{
  "d_expert": 192,
  "vocab_size": 32768,
  "max_seq_len": 1024,
  "train_tokens": 329700000
}
Below are experts of layer 3 (counted from 0) of a mixture-of-experts language model. Rows are named router (the router's row for the expert), gate (a neuron's input weights, with its number), up (a neuron's input weights, with its number) and show model dimensions 256-319. Each number is 128 + 32 x the weight over its row's rms, rounded and kept within 0 to 255. Numbers have three digits each.
After each expert's rows: a language model's description of what the expert responds to. This comes from a sample of Wikipedia text that the model never trained on.

# expert 5
router:130123105161136095122159140120149132138229163143150141177128203128114176107086129154157127143119128124081082162071132104144125087211171170074184169112146134101116145139133102181124164125140117
gate0:152144169172061063140144139124121150120138156146115127100155120078182113131137174118091146072119115178138108108082208146114146127214142138129112099091030097146142119165094061194116132115138092
up0:109070122106200162141099098144153124138116147137150099130070127123105179130112110165171083180174116086129114190140079108132159099088118112130193142201214115135118158061167140070136138147113189
gate1:120142125098094205137121155184179112206122102137121098108081154068113124142152070136152140166140160055113147136193115111113132081106146169091139123140141100166134172095174120164124116137137110
up1:092143146108127210127085189164151131222153132129138106139076161057130113158171100111136160196155182064113122150215114109128107059103144129161182123138134105149104145101161106166130144136158124
gate2:155149129126136120132112034131140132140108071148178089130142116161132099097107118105170163146153120150150169150126084109167127140125173128087182172119122152118165178069151184160105161150108125
up2:112110165145124134166161213153150129090139180092065181135110132065110137112147149116112106112113156111087103088122153165110112135144030115146088120101165105123100112174120094089168115106149141
gate3:152091129140108154114145113150075123174140094128143168181119125185122116119063093150153147038140152113114147165127097135163154190102135097119108092082186067158106124145155152163064174084038101
up3:066174075164162070125131098081159141069117152136109112155126088136120092119146097109081117148088103138149119117073146163134173121117063110119103152174161143156107197146077098086181091102195131
It responds to: Coordinates and measurement units. Encoding-junk byte after coordinate strings, plus unit and result tokens in sports and stats lists, such as km, lb, won, medal.

# expert 13
router:168095120087122110107087092135142133142109133091147094141070086171192153104163201139138154123177152142102176160086100118160146067083074158142118115095147117146123065166127117142172082141150106
gate0:104113087181136073192104062205186132105156145155124156095133095167115135130070089154102114087185127124140126158115106079086138122120186138092087153178158145143096115105172104102131152124137143
up0:119125199097106196043169210078075121135119108121135136151116185094167111131163177131155130186094111124162128125129133149140133134126109127172155117085122100096181151149117133158125122131113120
gate1:136121133129130157100155152142124108100092178096114118109167150175128115118140088102145145104108206134152105093147133125172166092162102110085133123127188088102148072107121154146103102197094165
up1:114150147115139061122150149122173113106135074143097131161112133089123177110103098173125141137145072114100101148122085116152109116134105177109128141092029198135095159150145099139116180123125114
gate2:128155098105162169121061146177106138176110126134168121094181136091064142079158122202110098109122151143110133155167091105119086112178156174108155035155110093126139104131213135146134136179119100
up2:065141046168165186098143130135150156128115130152149107169170104129145154131185158165106076117084157157116091126163107111150129103142132098118118104130076096146112171147198177076143163095151146
gate3:103108126116016143169141082122097166185125063153115143107155089161075123119133123141122118068078086115079208139135171115153125153123096126147094135188114123083117136108133127143191123079142143
up3:150110135124049128136129078104121133153131069119107141085124138184102146153114190156169073052136126064052177153168107130146090094043097116111147139166100110105133121132113107158198141069142116
It responds to: Articles and relative words. Function words opening clauses or rows: the, that, which, who, where, and table-row pipes starting new lines.

# expert 7
router:148101087099186121170166132102124149138166097094128098164127111160170139130083174123065174122119128167140141108154102083155083165149172120120133074173130103095109096146104179115086095136188135
gate0:065143184092158177104197173113092113104109108153191155060112193118143055103150126143109155118139151128138083180146155159106110129130159157142104101133113117097124103136107057145112126147074108
up0:150180161084048161155189169052137143122148129103130161099129148138121136108167126149108140124137135123057056144146108154111126082135101098143091145153076100159135097072135087144123060117127130
gate1:089148132111099117159167109102133130145177153151162148113134138107104081119159154101111157124140165150155067122134109159167154158174128128183115081165111184103168154085126165155072110129111169
up1:135159102072075087141151106069082094149110211136108094090143084076136126106151098120144153128125137075120108152117129115146103152123135151151135141106104126062123058149128144147083174151147143
gate2:152121155143119079153109051127197090115092196133127112058107084101143139143128118198090098076119154082099111118140109074103085136139159179095123083138150123182156093111144197129103155149140129
up2:100149117172147077139143039097160127109089219121125173140063080080149139131127123130113092089130129085095150125163114078127035125165181141140121112145161120146103115090126146090117117152116124
gate3:132131083109098136081115157188098150124097068119132119135170108178171161198130099071177104161119117122129143085117152181105144122120107065081128123160088111060142088110102066133112093159137105
up3:129140092115135138105118107146051184137134152135133158080171152164127089174170111110149088134176173120129172068126176144106178093096086090139151111138129112173175108121123100111120109159166112
It responds to: Complement prepositions and to. Prepositions and infinitive "to" right after a verb, noun or adjective they complete, such as of, to, for, with, into, against.

# expert 3
router:115115114091162163115119142156108171153174121091078095117118089164156113156161141180107173123077128127131189110139119110098056116150187150152128071112134151202127100110121104158150087147158116
gate0:109113164148105132096179090121101115137166149103111076111113137150147091124145127108172145161131136155184098110060114116082163197160184093107133129135074148076137160149136165162125180116177127
up0:092120205204118044103143089117105061111135127117111122100109142115194068118176174146149118182121119114196166206119152149171098147131131091189157089154121153131130160154111124159112125122129122
gate1:144143186159155164165083153095152179103101088108154209221157113140177150091137141118127119086107177124140174095147120119135129117127137152111119126101132115061161146176173054136111141107074145
up1:144103090124136128105163176137081103179153154164115064033110133156148101187141099106114107121129147154144072172059161128146088146170139076153130146151103175146085128075101134152125117193155140
gate2:110110129130080127136109159136083140149052123152080105171145102137136154035056170178046041168127121113110073117203137118176103166145163138140106143131191118156139074144116189104161114089132132
up2:117151106124141156121165123171141128123187113125168175125109143146098132136172064073182145090056163131149187153104129122097108055123108071116194114127051155097117155125126107156077104190130128
gate3:075130087153129086118104123113130096137140069095171164195185102129164167130131132121129109094129111149174171149095096139135118191120137143149093101140143163115177096122038112137104184143143152
up3:148144147150120045147107134093097059146145131175112151160124124137162133111118145172118177086163104143151167131114077062134127154142172148142095086099161156125128123133119146145113156166095127
It responds to: Articles and determiners. Articles and determiners starting a noun phrase, mostly after a verb or preposition, such as the, a, an, its, another; also "Binomial" in taxonomy lists.

# expert 44
router:084122175140114149113109094114069125145136100165133112074181138130120090107108063143083144138126200101142124023157088092115156170132184110167143084146104105153180152095133148160132133085106140
gate0:139100131181134100087089106119164143196109159121053088175123121179069120090085147120146116098115107088128145166114141099123162120121171193136102192079182226158187109091150128117094156162195132
up0:123110124059120136143136153146112125061175116118213139102120108091202138150171125119163120148146149164135108102137107128118071151135087108162143083183079040081082166185098132150145078166054139
gate1:179116082139129100070112095090121129145072153142164123084135133206159137136110086105143154127130154089102051130092083128126105158135074204147114098113161113117101170117113141141077083118170114
up1:171113081105163110103087064088134110136088173092166151109138128190149149155131116099161143143134150074093072109104126130126119117103087222147116113149137134125120190131126148122109075132136153
gate2:115137171154146091101092168134153156169080087129104162121105169144152143064129186182169116127109162184126173072104108075156161110146182102102055118112149121074204096140140080080146119142163150
up2:162139100122143095143169114140143114089139197134118112115131103073133111171099102142080144109114137125093103159166124211114127154154133168163187152112116164154098157089158170110110158095085121
gate3:100138134124170137130130155143088145123138059083076133115137103130107199077120084137166055124058161131119164116119194090176093125133115096119118086144078126079133120117095079041138078099191140
up3:088151109108168117084120112127105139138157091149086137074133083109072196051122109137132079099071133149106128109105189087159114125104099099126112079081102141108161125082106108042115118084186154
It responds to: Foreign name pieces. Word pieces inside non-English names, especially Asian, Arabic, Slavic and African names, such as Kh, Zhang, -ji, -kar, -ski.

# expert 40
router:172123143133097115090047151149158162128130166110146097076173155073121138095116083148155155107109132139076119081127090121147135133130144131144114142131098168078142177093135085130158089091088115
gate0:067174097173109114094159113108125168137153095092098128038114112092150154086106201183157088088162143166124099165201112106133112101139076198165119152146101101158114099196120148084091127101128141
up0:188144135047112115155166154194106096144060134119131190105105156162133090153137146098187091073139138126104128113156109155113138167115095051159179116127150127113126158142129146121149117173140152
gate1:111124160114178124199044154092139095090156085150099127147171084101076096130144166125153150088184136163175062167127098107091146080142149080151143135151122127122078132113149130164123105113066054
up1:133148074147076124083184131188151180180099166129185103143094188144159132131127106116088128122112150090080184099122150172182090141102098148138155141114170131095173125159094137102127133109147171
gate2:133136138153103120130192108091128144048148145197107081058125075122189159142101155052137162131120158121143111129102144142119245176125144102056115147135162154092109083091111114111172099175100138
up2:117132121134120126129080162139141134125165120107121125110093133183118138143137141105203125116114146128078090066157156172115123141105106081068126123102176122098141086129160169081063114043070128
gate3:156136114112121085108139128125151104179087137106150189130205073095136099182126182166113061105092117157164115100112163132120140106112156068146132161136116151134107133167159109038157178096132200
up3:106150158132142144154079130118119131081161080148112114124042181115124172094093129081181163147104142089127127128162134115118128127189104164145112076129182117126161102080066133199148071147082053
It responds to: Year digits. Final digits of years and other multi-digit numbers, like 186-4 or 201-7, plus words like century, BC, ago.

# expert 18
router:115081097123113139121081166156120121148156148078135080119133112105213148159088076133105165101150110122116133044145101114098162122121139112111114130109147198108120192130106067086143085106108113
gate0:138088132140072141115183132147101123095139124096073103114150092159151137097142103133138131139166151115105157131114113117124175166184131093118121099074125153111076177095107082140168115127122178
up0:125129219148109138141170129135070169118150131161101141088133121154125161082129145158136133181092113068109129121139104159121111139180101140134134111091110114090098126140041077110151128112130102
gate1:073119108205093170086062141101123116148196084151151156119148115109145136119095150074134108184182218140121095135119089183132103139090134168076129096138145186123104174106119131112142144124178100
up1:071124124136093156138054114129121172167181115158154119179163105158126140103089140123146130170203198146099089135132109142124096160089155145095079090124134168110115152116136149136143154119167110
gate2:134117144095091163115162155135153140117125160112075145172172118143102124162111149125165093157139183079119111131123126164183073150167062116072131069198181155166073118108086199098126116099117121
up2:140128129117051167122130159089160125098150104173085134128226113074067158132118119133105095113059132097152126120128125163126103180118093108135110069155178183165083158125095145079090156177122091
gate3:113166071062112080101111192104151149121129071147100164134131110111107145129133087107158152140180161096108094122152160174130128129114144159137165169110154097158103101102107124177207135137113104
up3:096126085118146139126081174114194149101135113152105134136093096086110120157121136182120108103129110152060117177135091122172096144150091139132162173146116182111157118107117093134131088173167164
It responds to: Digits in years. Digits inside numbers, mainly the third and fourth digits of years and birth dates, such as 20-0-1, 19-9-1, 197-9.

# expert 33
router:108163191118123221118208163122127134117121107120078188121134084100090121151126104103096111088091171057152159097147126106089101132087077155175135130167133136134172137073180083088086195099188134
gate0:107136111117138151124112142107105143136187107092129193110111054123131089127140146107099125118126073122162133148128148054135156096095106134134161129106101106190078103131099140098117188127117134
up0:128107111122142138146130159074113156149206106121148140094136086129126138129201120134105108067112100129139159145142145075142124126091050140155161144164122127207127110111099144093123143122149105
gate1:132192124130124112112192153145113103160130171138141105095109134068107149158096094133177139113106126154144102127111093106091087160133095117140108173187147135049120113112135124139191063149158131
up1:129185115148095138122214171128077127183131126144161117105114153080076144153091097141147182087110124137089102135128103102084106184111058155151113141226120117065123120156152136120177067134181116
gate2:133151112123189111148159115128140151154167144127093063044163137205109171148098115083099156151156134090108120065092117147087143152153125160123122156124113136095179074117162127169072196180113093
up2:168144145152140111113147133129095216155118111123127121090109155130167165144138124146104147153126180095148120123081106128138133107149074191175146155131142083122094100166160078140118145215151138
gate3:138146114113092070126132162083165137142141143118144105090169152110166176145140103088142098142162151066138188062149183099155127156114186226195122094167130128120161117086125135100162126083069144
up3:093139127131058117115123166090179142139145165102129112128141162150121196140178101117125096123164132064125145124178211058093095196167175153185110110151090106133111145124143096110199087129113152
It responds to: Mid-word name fragments. Word-piece continuations inside rare proper names and technical words, such as Cer-ed-igion, D-und-ee, Char-ters.

# expert 32
router:061130124164164096166106166060107129170179129163153135102078123094147101066179145095138136123105172139149102146160158119122174140132111137162161122093151165131134117164166153088109114160132133
gate0:131124148093122131175140084139127117155143119125153130100145116174158065130153171121091169078172152126138140180125081121147166138127130161136123150123128169063200146127126149143170148135107111
up0:139117120096117126182161092147111125166133140108145163130147128209142108116152149099066186119149138134141129208144106150153156160154106185172142141138182147069159174152148151154137093134132126
gate1:138122139109147241120088143114094110187137103129111117163089165125136150154096111195094080124095150151155134145135122129141113115094067176180097067137175148148105028136144100079107083114118129
up1:102162179124150148138089204144090118130125153178107065109104139109166159106112147192136123137065130187126100158137134175108097126138059099127128043153118171126115076122100092165142119092124149
gate2:087112096141101096117114165119130132129147160163072127079115168123052126166168114111142091107098116125136142129118141099124174103114180168155125130114136111111173093164112077129158114144116168
up2:165147155131157148152140077147121125121108080069199108151148089136206130094091140131071155151143150113121098134144094136119051148147081115086122130166120144129104150105145175146095145109131074
gate3:071102148158190165123041139098147113168170159118102182115141141054090147179092078128119161154116219097142134109123144168113161174137131133148154137114093156147132147075135096144073147154129110
up3:143131115104106101122204099149104136064123148130200115121151155170130163068120189120114076108163070139124149179068116074146117119106106181090094151163148086119096084154102147084156127059100133
It responds to: Quantifiers and numerals. Quantity words after an article or preposition, such as two, some, many, several, both, few, often as "the two" in narrative prose.

# expert 15
router:038168178104135195139167146095097084149096140129130153130171150053104084174187137164147098152072133075119170114151148147108128113109127085083152123174123135085176091088141130137075148125130139
gate0:130085125128069112107125060086083116146153038115112106109101061149107165133118138103100162115206110139154102106199129191155085112101168105095195059132127122084117084166115176119164100154113158
up0:138115159101106120137094095126101107158172020145066098145100078165073136100100119139098140073209125163151113127217178169170132168122162115086166096122114169112112096175095134176143102160126122
gate1:103153096117126065110152098142126111108158162092163157151131053081111160109166130162126180071027150141168139197098088178058143132109112128141089132132151117135152142126142102187107150093081158
up1:094119148185141103127081127125088117139118107104181143085108084097124133125224093131149156137024179051146178125116136206101140117177126080172095109130126110149141159142157179178149188153096126
gate2:131152177136143146105117114114174073086136173078091205141146131146129157174146121128101138144122099119167170127160115173097123185156127150106167174095123153143166098119104165102114197078094135
up2:146154109121115114114157101144120122148102111184100099056201118157155098122132170111118181093178060153131138123091116171158137118134146138133110142079095148110119142154170158110104117066182123
gate3:088196148149176114140083113056131156107120108136133151125159149097116110124149160092149146136095115146073132151102145151121128073107154159132117093174112081078109134080146179157135142173177074
up3:102150143106161118130088145073119169121114126133166173129160168102151136132169171141115133096117137105068102126104127151148122164121110139115122128188141134030179141080184202087094153135152108
It responds to: Mid-word name fragments. Short letter pieces inside rare or foreign words and names, often right after a capital initial, such as "as" in tasers, "ak" in Laakso.

# expert 6
router:156126103089080081111185137124180166110119131104107169167111107148081081173154125172152158111140140071107115104139149184107132188149128110135116156143104170132133118190112100149158133186108182
gate0:152200144158131128116138135113159152155111120112071146118087140172134074160104167171134148146089140102148155072137105090171103156138152110147020150140147069113078098146105138070116112080100150
up0:071068126092126134148117114120097101101157132133161124157200086066124169093142076090124109104156145148108116176110163170061156092150123140137195077096094188161186181106149130170119141153147108
gate1:112142144107126112101150115110110077142111131116129110089141092073123086112110084139175115096158108146079167107108082165106109115103136185137123145140082125111094106127079169123159143163098157
up1:173115120122076093118174180104134135160107146111095124182109069109098120124074099124120084114163099153084122103122103157102146133111125175143190127116090142039079126143099112098172136149090136
gate2:074160154107167083169159180110169100091144120142097071179091194149157116118083152115140138128164133138128146139110141097124100125196165108138137107152117097075185095162158151087130161131145128
up2:180142109163131189081103059170104113135140115129170175099155108126112101102151121126143142139097139123098112161166114141154120140111106156163112188145114142164102179139094102166119128119157117
gate3:110173110103113132105050114156120115138116104136181193157085100151190211197136177126095139155104117168097105105172101089188175132200114129084155147136144188128119129163171050096127130159160163
up3:131165080063136063167064148123136086075141080103064106147141128115121095204131086171160136110098066101173098120139153167052109082117100101089126080083100173183160148102084048051104117133103159
It responds to: Domain modifier nouns. Topic nouns and adjectives naming a field or activity, mostly after an article, such as film, football, music, political, military, Boxing.

# expert 1
router:151120066159139099166174164192150122078090154154190182149127085149096127184125075082185132168128120125090124147111166124115186117122074142123150195109119124125083156132160112100128162135131187
gate0:101062119101118158093186177148142142090121073146164115125147067058133142127140116110145122146138158098115129121154129127144115132061105133135150140112120112116143116146099075132118172149137146
up0:069175138111176124158159178119140092151137133172097106168067134088144052038125096114178170117081198124127148087185105109106149112191137140162122155115134131138121191177157131141110121135141133
gate1:132135153098104093170141113140122105155156113153148181118155082112080135103098190145153111128147125136107105164139155133135137149100154133131093103192078113136096150109055135080101109130112164
up1:161107181086178080166140119109114067151126116149172098095102139124120112129086156094179131096175103104117111141119162129155125097135157071103120119130088102101137130162063115078128138102137153
gate2:197135117114142080181132140146094095140105064109097108095140190132154139112112166140093076008173093093175140113185119133116086084165131137162083172108115103134140095109099081136124137198133114
up2:076147137164112148106137123139158180135128164154152117164104110072114130179166112109141179207113118133072124165085149122106155176082142106072160121169163148090135163108119160116133109096126095
gate3:107119145096116137154121225161092095105146123137138134144138090149131098136125091086151094116128123137125116096089140135094133147206134158073156142152116158150138165102128177107165149213150131
up3:201162126173111118112130016119184176104101172098134130122110162135118117162090107161116140118127137144101179116164210124116143117093121121145094103059118112084133073143141118136138106054070149
It responds to: Institution and title nouns. Capitalized nouns naming institutions, awards and offices after "the" or "of", such as Department, College, Award, Academy; also taxonomy "Authority" fields.

# expert 2
router:179085127174106108121120195131120156069112119124131100143159162130114180138103143163094075080070138123102181102139136102162155067126186134172119122108168085057123106174097101073121217110071110
gate0:124081178179153130144033136138124193155095091125186166145080106105127081112128136097127100133132144091132090105163095125104182077122172157169119045167084156162098111077115166129092091140122129
up0:125082165188196106133092119164189203125128101120147173166107121127153089137103086109122107138141175118109168090136113136139132085102155129165130085141085150156099106143109111107128124167141123
gate1:168137139124124124115150071142138061111104064099166056150073121126101115115106126142161141133128155141158129172175104117158089125095139130093136133132140131070136073154118130102156139117106122
up1:147184122129146141147167129144159104114140106067166097175065110107123132138111099144134121127106146134166127159180110097128156109084118087072120107175125113117120100148101115158107134144130104
gate2:153086138125112159180023113109117118108154152131073148159156152108100152129109140188145082172077078173092077132122101177090102147078128114127129115119129152106149123124076192110114148178153105
up2:121144132097119114197053129121141058147103185186135142086183088175125162183098136123186150106144098142069145118084105083131134084106138097085114153131116129074144083085096133113105114087185140
gate3:129147151113121081129131212172133149154109154148151149105102165093137151109113136162094146079155145089134181139153088123142101080108155121151182106114161091126137087106124079150124103107111152
up3:116105099139126156112154048102101096162137102104126104143125089152131115168173132103163101174127120152145109127147177134151156174126117144090064154141128153158120153114122161122099131147149126
It responds to: Time-span nouns. Nouns and adverbs of time or sequence after ordinals and numbers, such as second time, ten years, days after, later, until, back.

# expert 21
router:085123088139090093080105097077193125157081125102107109161106118128146084153079088112104193120105116097119147131110084134139101146099117097104094093102122109146052197081123156164103128094137084
gate0:138145060141098116100161094108151079099156146107195177095129149169128149131085114126118178099102109195137148121064145080099117152122083138142157102103089146175159097141126074170096120164173155
up0:079160065175195131102134126081154103067129175132134131042154110094130127147113163070144101113140161135139110138130090154127130037134169122111121124083147167143150101152131128116145126122115110
gate1:087159151147130144135149166131119160055087163086149132141137086125107128198170186099098137094102179102100145117113117181117171149126118119094115101128114146137165189102079180094099151096077131
up1:097156114117127192150138107158139137104095130078150095117135125150076114200146172115182152214084152105114088097108103123111224077078083077133089132126135102122136173138127152122110158117125118
gate2:157163109118079066144084167155093147103132128120095140119126173141164129138079125118144117128103141092118133131119122082102061072061131125098131122171152143162091075132104149183127068147126094
up2:069097133126185170126207090063146125142121121144137151118139103084112118108166127132127146124167106174142109101143160168156232184167116105184115135103098128115145177144127083095140166111154176
gate3:109112064110054128126143087112122121186144105094106151128124129182145082133120145152182104118175166158098141146103116135132106126108128105183098141125098104166151156180105121157161099153112127
up3:063117066112068132130150114126112109176139113090092158131133126159136102121135142151180109158197152130090150132128108141150108122114115117154114171143143086165097168139118115150166097168099143
It responds to: Line breaks and opening quotes. Line breaks ending table rows or headings, and opening quotation marks before song titles or quoted phrases.

# expert 46
router:150134097119113139091114132073125135120153099149143160100153183115177127147159113104148159148133091075107155134138120130121164141122128138187159098178085094153130105164175120140195165145141204
gate0:186161152158161080109072121145117085104075176144141083146176095157089122179119203183164159149123090062163144069150148154169124113115150128155158178170197057072137161111132122176122191150156134
up0:112131117130135152147205162082108164129168119110115191064119123109178213100116104092091124094143189149087119126117129166123137171144134114051121089106072156191115123135083116064143113138173164
gate1:104109107142145139142103157135140129071120094093160195152135178217184145162087092082138141175128136142166097101054082106085110142157138162091190140126143183100127127149145150135077053115172113
up1:108124134142075108127123102136097124139085131188115070137130101095088111144160153172134104086116161093072145186159160159130158139108086128153086140123150084151105152139097099132122156112138155
gate2:126161140164129101138139146138103136171139129163154103098168131119151180160102140156185086165162060103140148129119099145109127100184184118067151106114132115125166119191131089111179140149110125
up2:144097089133098163142132106085154091089128145110151116116086118083104105025137095121102171172144179131095096114079091121160130086116174143226156162129114099121114137134100183128093121121127108
gate3:121098136117124091164090078154053140088161176077185072122119124113066127091139142131106131127132088161163106094122107111150162089141145171129101099057144111162182172135129203096103149085137134
up3:125109125104181161079118215095194108118101089155092193156111103159196115166123069123155151144173160119049119143120149132095081179131129086156100143197119178101115094115094060152141079177076113
It responds to: Given names. Personal first names and their pieces, often at list items or table cells, such as John, David, Michael, Charles, Francisco, Jo-hanna.

# expert 10
router:127090110128145133107154125099192163094104084156115168150098083107121132124155085092144068122156165189087135133162168109106198136091122126100094104098183104127116130164098105095123117143086138
gate0:116118142107080087158100139134112087154125097194158136098121143215137066172111117112156162095112149176172158080096174091120139151126216155141090107086130126128131099072072136144147147121135119
up0:149147137176187090054133168155179212124061178110113149216074127138158158144151120172148165101138126084122094185141142128142126101169087119133191123128154180088111208137200089131145089151133136
gate1:144162140083114110080120115144092139119102153128106158084112170153115127108125158134151129142131156118142090074118072104142104160126167177131060110139195176137134116195139088132153137140158147
up1:152058152156127112120148143126098111141170106131186123164174065100127130130112098122101095156108110133138152147121160158110097155118093094112218150122009105138112160095137156121122117129104097
gate2:127118089105168117127124128089128104109133106149141136107076120128093105132075097132152117162142133132127074119096098153136155104097088133143167173115100126127142117125166138146100143137109087
up2:114135108200178086081132143075129132153151139116126143148105189113136162112095132102147133151171121104149101136117098105134125100106066178151127179098134158061151127110117150196106110169128099
gate3:076134109080123098154093106154141135166124122109141077085128124087180118134163122151110118124112159094068098090142066099083098136117095120074088136115102080106105118098127156111163134148113181
up3:172131102075084081171096096181139091197099161087134139162178097117116139156136142188104100122149128133121155092146127181154122112110122123102060148156154069118107088188123134171117111078086117
It responds to: Abstract nouns, complementizers. That, what, how and because, plus abstract nouns and reporting verbs after the or a, such as way, order, claims, said, explanation.

# expert 42
router:129151120195074098096091132077173146117076097125172152088167146122144129140112071103143119132100103101129132107093105150154158124139113155145114132090108138139120165110128146195116131165159165
gate0:133143160114090169064097151174128192109140118085119125147147119146114130082044134123070148090140115072146127153131088138133140059191130122148183153090183096129115102160131147119134127153190087
up0:151137123089074141065100177171115159107136110125150097163143137169149145121084122113070167061110097051147119136141085116139160063206150158180168123082183087160126113140148137087140110158191121
gate1:146150124151127154096191185123130136131099170113160129118075155131115129112066156099140115124106116165115148151172178180167126144154148148171162061134172135119182123102160092198145140139158137
up1:141113151088149131166083079171121132112121119148111142160147094165163130172137142189062150191115166110135129109103136027082168134105137132089102143093082137128107148136124124116182169142129156
gate2:191178118126115119174128133145104119113125153163107190149124128120086091139083092176120105152062076109118133092135144081106128159160187128107144159122118198127134123073178106087183128117098142
up2:147106125089168104083179100158152157150123111123148146112158127090164117165194178159090092121095109124128156091101124108169093155181133103175098142158172187123072121041089134129124123136134144
gate3:060145174086124144186122119058117137122129164123184187090180189168178131169127058146097154158139145098129104133091140073112177147154122119174201065148058152072145135158117149109094100099099133
up3:184130072104152085085111150146141128138107124139049078125083070058071145109145164116171087062132065135140134125156096148149109124126110139077064182102182097160077165105115105149146149172174165
It responds to: Countries and places. Country, nation and city names, often after a comma in place lists, such as United States, England, Japan, China, London, American.

# expert 26
router:141109108069189111188087090050107171159099138090121126155076192153165147128127162151087088097076120150148157115121103084114082170126156095147102116125133125124137069164150182124081128186152167
gate0:151103134115107109162160082156138064174106127125150125166122131086139089139105093134175138097084180120042172133092123142142129188200124127141082166085135186129102131150172132118155129091127127
up0:101114138090137179116129102138106113154125121101131132136112156113169142154150079102110099178151146162157152198159199065139182153124131113176136089175124114134131135187113162147079109075082084
gate1:140162086142178095123155149191098081077087164181187117124156150131118127097125052136156160134176152117129172134102097137139128077115125110151092145146172181153168089170109191211144115071137110
up1:125095153127125166122188094115160125091168136126137072157127118157142202155138103146119145095082184118132152170160106156108104130131110157114188141101109222072171150138119080135123175121100191
gate2:121142123181194107088164121178096172136107146121149155147148147127083132151154131160159167128097142104090092166050103149123117103138129132177114108154167097155072135107212102109129112104065118
up2:149175105169163138114157110140168181083146163113149150143124125164076114172149146139093134124128113101174130111145143169165158144135161107177089090173139154128078190065130151115093172092085150
gate3:052147141154199131130133131096139094095094104124205132088169122110112137149155141069158102098082099151048096097139047088122086130167129098116124155082105179127159142151107128050110096055133144
up3:162128082148079114129114115174082142144183148112071136117083119158137129160111138179095137174168160052199179172104140173124163111104119131172145111198118102149094138108147133192137158197114107
It responds to: Linking prepositions. Prepositions linking a noun to its complement, overwhelmingly of, also to, by, for, including, between, as in part of, end of, such as.

# expert 19
router:107121119078130124147105147136148161168126145105148138103152124103189133099139183164137114070141111146121182133089145139140157150109094138145145120100126142141175167130101165070121145077144078
gate0:105165104130163176098158175169147155135114132148152131044133099095145161175122184121099128148152115144129167144099145147153172162103108118122116125095131149176144190095091118118161090113168160
up0:182084116158080147132149160102148112127122103122104132163087122153133103088110144081112101143108144143114074189083137220147093142163097121057154098167139114084162083141143126137148144156097070
gate1:157123116169089157148189155136151155126137076113084155169104063078161126104109121112139097094136141157081187184131167108152142131125128163110117110120191200153131089092085142102119143125138138
up1:131114140176094131179203171134152175115142064132088128176144095075152119119103125110158120084128169140115153193087149103130148159096113156136083089154204156137136111103110122124117158087128143
gate2:172123126166091088140120127145130103214129134106137117214116116207088131102135101109116133092201117144203119137115152119085086121111114162172122138105144160137134139111132134132128158086159123
up2:113148157087134156122139090120118172067152106162136123040171109072181135125131158180132118131060159080112135125107100119122181174164152109146128121140124106089103135126124133112156097172133127
gate3:152143131108066150120125149060164070090113155117120118131157136109143081138133130118134113110161144078127111106170123171137108130134102149084135125121136097158120114074152163086118115075099149
up3:165118105108237175125088139092097138100158162131135097138161103134196124080107137137089132111099163135137167156116123099145140141162106066119119055155045148071139090126122139134123134159141088
It responds to: Later year digits. Second or third digit of years and numbers, mostly 9, 0 or 8 after a leading 1 or 2, as in 1913, 2001, 1687.

# expert 34
router:105135071119133165156168130141084154134158183158121132120104110118205142096122171104169145083108156131199094152148202122119206118153104128122100091141103131165107116136180074148074169118123111
gate0:096117137165140186097126109170129124126144103045106197164147093064179109092107124075180127154123155208116069127123130134086148135152132079099099081129127141111122132092126077078115135081100119
up0:170148118145062199119093129152146123096159124117134076142187110144217154122095106110097129148112067169131091092102080073134160157134109149137114156119084101139186128077147148120136105077130145
gate1:144151137084112115139146107119119099081155107098137118134137184148080130178174124145127088172091158151109114151093162128105155122111128097145112153171124123057164116068187111092056135116170177
up1:131135122124127165140103114065185111083091115104166131107104155173116093102126145074139103206156131153126152165109079120156125144145153206153189103060121104105149099080148176134114084118189136
gate2:099171123154115140094188147129125145146141151127116123153157109136052151133177120200152095137106132181132119132171071171175172165074168166133114183139104099144110104142149210129162142118100144
up2:075135143125124121146056159086110096106122086102117111167130177093118109114112199088166099096099158171172166096066092116113126123112123176171128120163113177135173181133106095137117127103109131
gate3:107127172129187170143144160095153141064189153149169126142143205116133089147149141090101079168179118101114132096117094068128112115103070131146157114194085114127123120108140103115156099123115107
up3:124146102088105088136082111124117120167074123103083132153104075136101154115146116167169161115080168167106160125142175148099125161146141101137097130058167140114151145146101154171081133127107160
It responds to: Coordinating conjunctions. Conjunctions joining list items and clauses, mostly and, also or, but, while, than, then, and word-initial or in orchards, ornaments.

# expert 24
router:079142087097181088115081095106117113160108115175134083090084166106089139130078150122076138172109133128123159182127088181130136108113101096169107138102133120177118093165141186114081072113067090
gate0:153073165109088093106116165100172128203138160150125087139136113085109086148149080054101107111146178152108131164118146158153138091127151107156177159112115126121115130150127100113160177169170109
up0:108174132137142170165104126140109151100094073112166163178183150160123167125114167189129126121133122103107123151128128100139122170121097110142109114143140154124124091118117111133087084098120129
gate1:132148086136114181078179145103163085099107086156155211174119156169061153151155118067166113120161104146146129147141123138109180151103112052083127130116098178114106126124156126093054118142104112
up1:128136129147099199106180192128171081126103091139155175170084175111061129183111078091175117110130122175152137183150136141115200152117099091113129126098128163113107103094110118129103123112112099
gate2:088132139111176088155156087120104044113107143188138151088115127106119112145132151112122145133142201167149125130132060149166072108161157132177166169191146153144100176107154121142084133139050161
up2:180102106054131061112117172134161155110094145113119082094177096158120129119116150106136167151079173119152138111189076123133169062089126112130116146211145049134132178133078135154137120120103149
gate3:112152156170158116126124123107134098113117053112152146115158106104130126145130147116122159134079198194104161149109148161160173167148114126162068126124126229139099082135086082101135116136085114
up3:152111112125112178144150111129156061121139106102085111128065130090095125146149146115107089183080158158153146087104156119079111141162111112142114079136133122124123160120125067173130175116164140
It responds to: Line breaks. Line-break characters ending paragraphs, headings, list items and table rows, especially before headings, lists and table rows.